Experts of a small language model.
Training: a variant of SOAP for the experts, 323M tokens, 4928 steps.
Below are experts of layer 6 (counted from 0) of a mixture-of-experts language model. Rows are named router (the router's row for the expert) and show model dimensions 128-255. Each number is 50 + 12 x the weight over its row's rms, rounded and kept within 0 to 99.
After each expert's rows: "comes before" lists some tokens at least twice as common just after its tokens as in all text. This comes from a sample of Wikipedia text that the model never trained on. Tokens count by the router's weight.

# expert 11
router:37 50 43 54 33 57 57 49 60 53 69 73 34 39 46 47 37 55 82 61 47 48 58 50 47 37 51 58 43 56 51 55 37 60 42 33 35 59 55 45 29 64 40 60 49 52 39 72 38 47 43 46 51 47 51 63 43 43 49 37 49 26 60 37 41 45 51 31 51 68 72 49 50 88 43 32 52 33 41 58 50 52 43 73 49 70 45 55 54 53 52 61 49 44 46 39 58 49 56 56 37 44 48 29 49 53 49 55 36 68 47 48 55 72 50 61 37 47 45 52 49 38 53 60 48 43 67 51
comes before: " The", " the", " and", " he", " In", " He"

# expert 0
router:51 64 43 44 48 54 51 40 44 41 59 40 53 51 48 38 42 75 59 39 47 54 43 81 53 50 43 37 52 56 68 41 59 48 32 55 55 59 35 42 42 51 49 51 27 55 50 77 33 40 53 53 66 46 61 24 41 37 46 70 56 38 51 69 54 53 36 47 56 52 68 46 54 50 42 52 53 41 34 50 38 37 55 52 41 28 51 61 62 61 52 33 54 50 40 51 36 42 24 66 24 41 25 58 54 37 70 38 43 49 49 68 47 65 47 40 34 33 49 65 32 30 42 27 55 53 59 56
comes before: " ", " —", " +", " \"", " August", " October"

# expert 5
router:53 60 43 62 41 56 50 44 53 60 49 43 41 38 48 44 54 39 52 36 22 52 57 46 41 27 47 65 57 39 26 28 23 63 48 29 19 59 37 44 46 60 51 54 54 53 49 77 42 38 57 27 54 51 56 50 51 62 23 27 45 34 53 50 60 59 37 44 53 46 60 62 49 71 57 53 21 51 46 41 38 49 81 49 48 22 65 57 55 42 47 41 44 50 47 51 51 54 60 63 53 38 45 53 45 39 30 32 38 53 69 60 32 53 44 57 38 47 54 49 29 69 48 63 16 66 52 44
comes before: ",", " |", "0", "5", "–", "8"

# expert 13
router:60 40 46 46 20 57 33 55 53 50 45 53 56 56 57 57 36 65 40 57 50 40 35 40 48 45 79 33 57 28 34 58 47 55 14 18 43 60 35 58 63 61 56 23 54 57 77 61 62 61 56 34 50 67 47 70 49 61 41 59 52 45 62 39 73 41 46 55 59 46 54 61 52 42 51 54 20 54 23 41 67 71 63 68 58 62 47 58 61 30 46 48 56 60 57 58 36 54 51 59 44 27 42 56 76 37 49 55 41 54 45 40 41 83 45 49 51 64 52 58 57 51 70 39 37 51 42 42
comes before: "1", "9", "8", "7", "born", " York"

# expert 1
router:63 60 78 80 63 52 68 43 50 68 68 47 42 50 53 48 27 44 78 42 57 45 50 37 42 35 54 38 43 48 26 46 50 55 51 56 56 56 66 48 53 35 41 62 52 48 49 54 43 50 51 54 52 55 53 29 47 58 49 48 44 38 59 55 53 48 52 49 56 46 73 49 42 63 63 17 21 42 53 61 35 39 73 63 71 46 59 55 62 57 57 46 52 60 67 35 40 40 50 57 49 63 66 27 49 50 47 56 56 65 59 76 36 60 52 62 51 58 73 73 42 36 46 39 43 59 76 65
comes before: "-", "|", "==", "The", "===", "In"

# expert 12
router:58 64 54 63 47 59 56 66 53 61 35 72 58 48 40 53 64 77 44 33 40 59 38 73 53 34 47 56 50 53 45 45 34 50 46 39 50 49 34 31 33 32 54 68 52 51 61 49 30 66 53 35 36 59 69 49 58 43 66 61 33 35 49 47 48 52 27 41 42 73 50 41 65 66 64 33 37 28 50 42 64 44 43 56 46 45 47 46 66 49 42 50 63 45 49 50 43 44 45 42 36 62 57 46 50 46 45 48 45 47 65 51 37 90 29 34 51 62 43 43 67 51 41 40 55 49 64 33
comes before: ":", " |", "\n", " |\n", "==\n", "9"

# expert 14
router:49 55 29 61 43 59 55 52 75 67 35 46 47 37 73 41 44 59 63 50 40 40 41 47 37 41 71 49 42 67 74 70 45 60 42 52 36 54 18 46 30 62 35 48 45 53 49 56 42 57 41 43 50 63 47 67 35 37 57 47 65 47 33 34 55 25 54 23 67 53 71 47 47 61 37 46 54 42 20 43 62 46 53 58 49 48 62 52 50 29 63 65 39 53 53 54 47 65 30 51 34 50 51 31 54 51 32 40 40 30 74 48 47 48 52 55 53 43 47 49 41 23 44 51 41 66 63 52
comes before: " the", " a", " his", " an", " their", " its"

# expert 10
router:37 32 70 35 63 58 53 50 55 45 50 51 45 21 72 37 31 64 86 50 51 64 49 46 43 35 45 60 63 53 44 56 44 48 55 44 61 64 37 42 51 57 42 38 45 33 58 60 62 53 47 25 67 41 64 49 57 24 48 63 45 27 26 45 54 39 51 41 62 50 88 74 54 73 46 72 58 51 47 45 42 55 55 44 46 45 83 45 55 45 35 71 45 60 61 46 47 23 60 32 32 36 27 45 34 70 53 54 44 55 60 42 34 72 42 44 43 25 53 59 50 61 59 38 57 44 45 49
comes before: " of", ",", "'s", " and", "\"", "ing"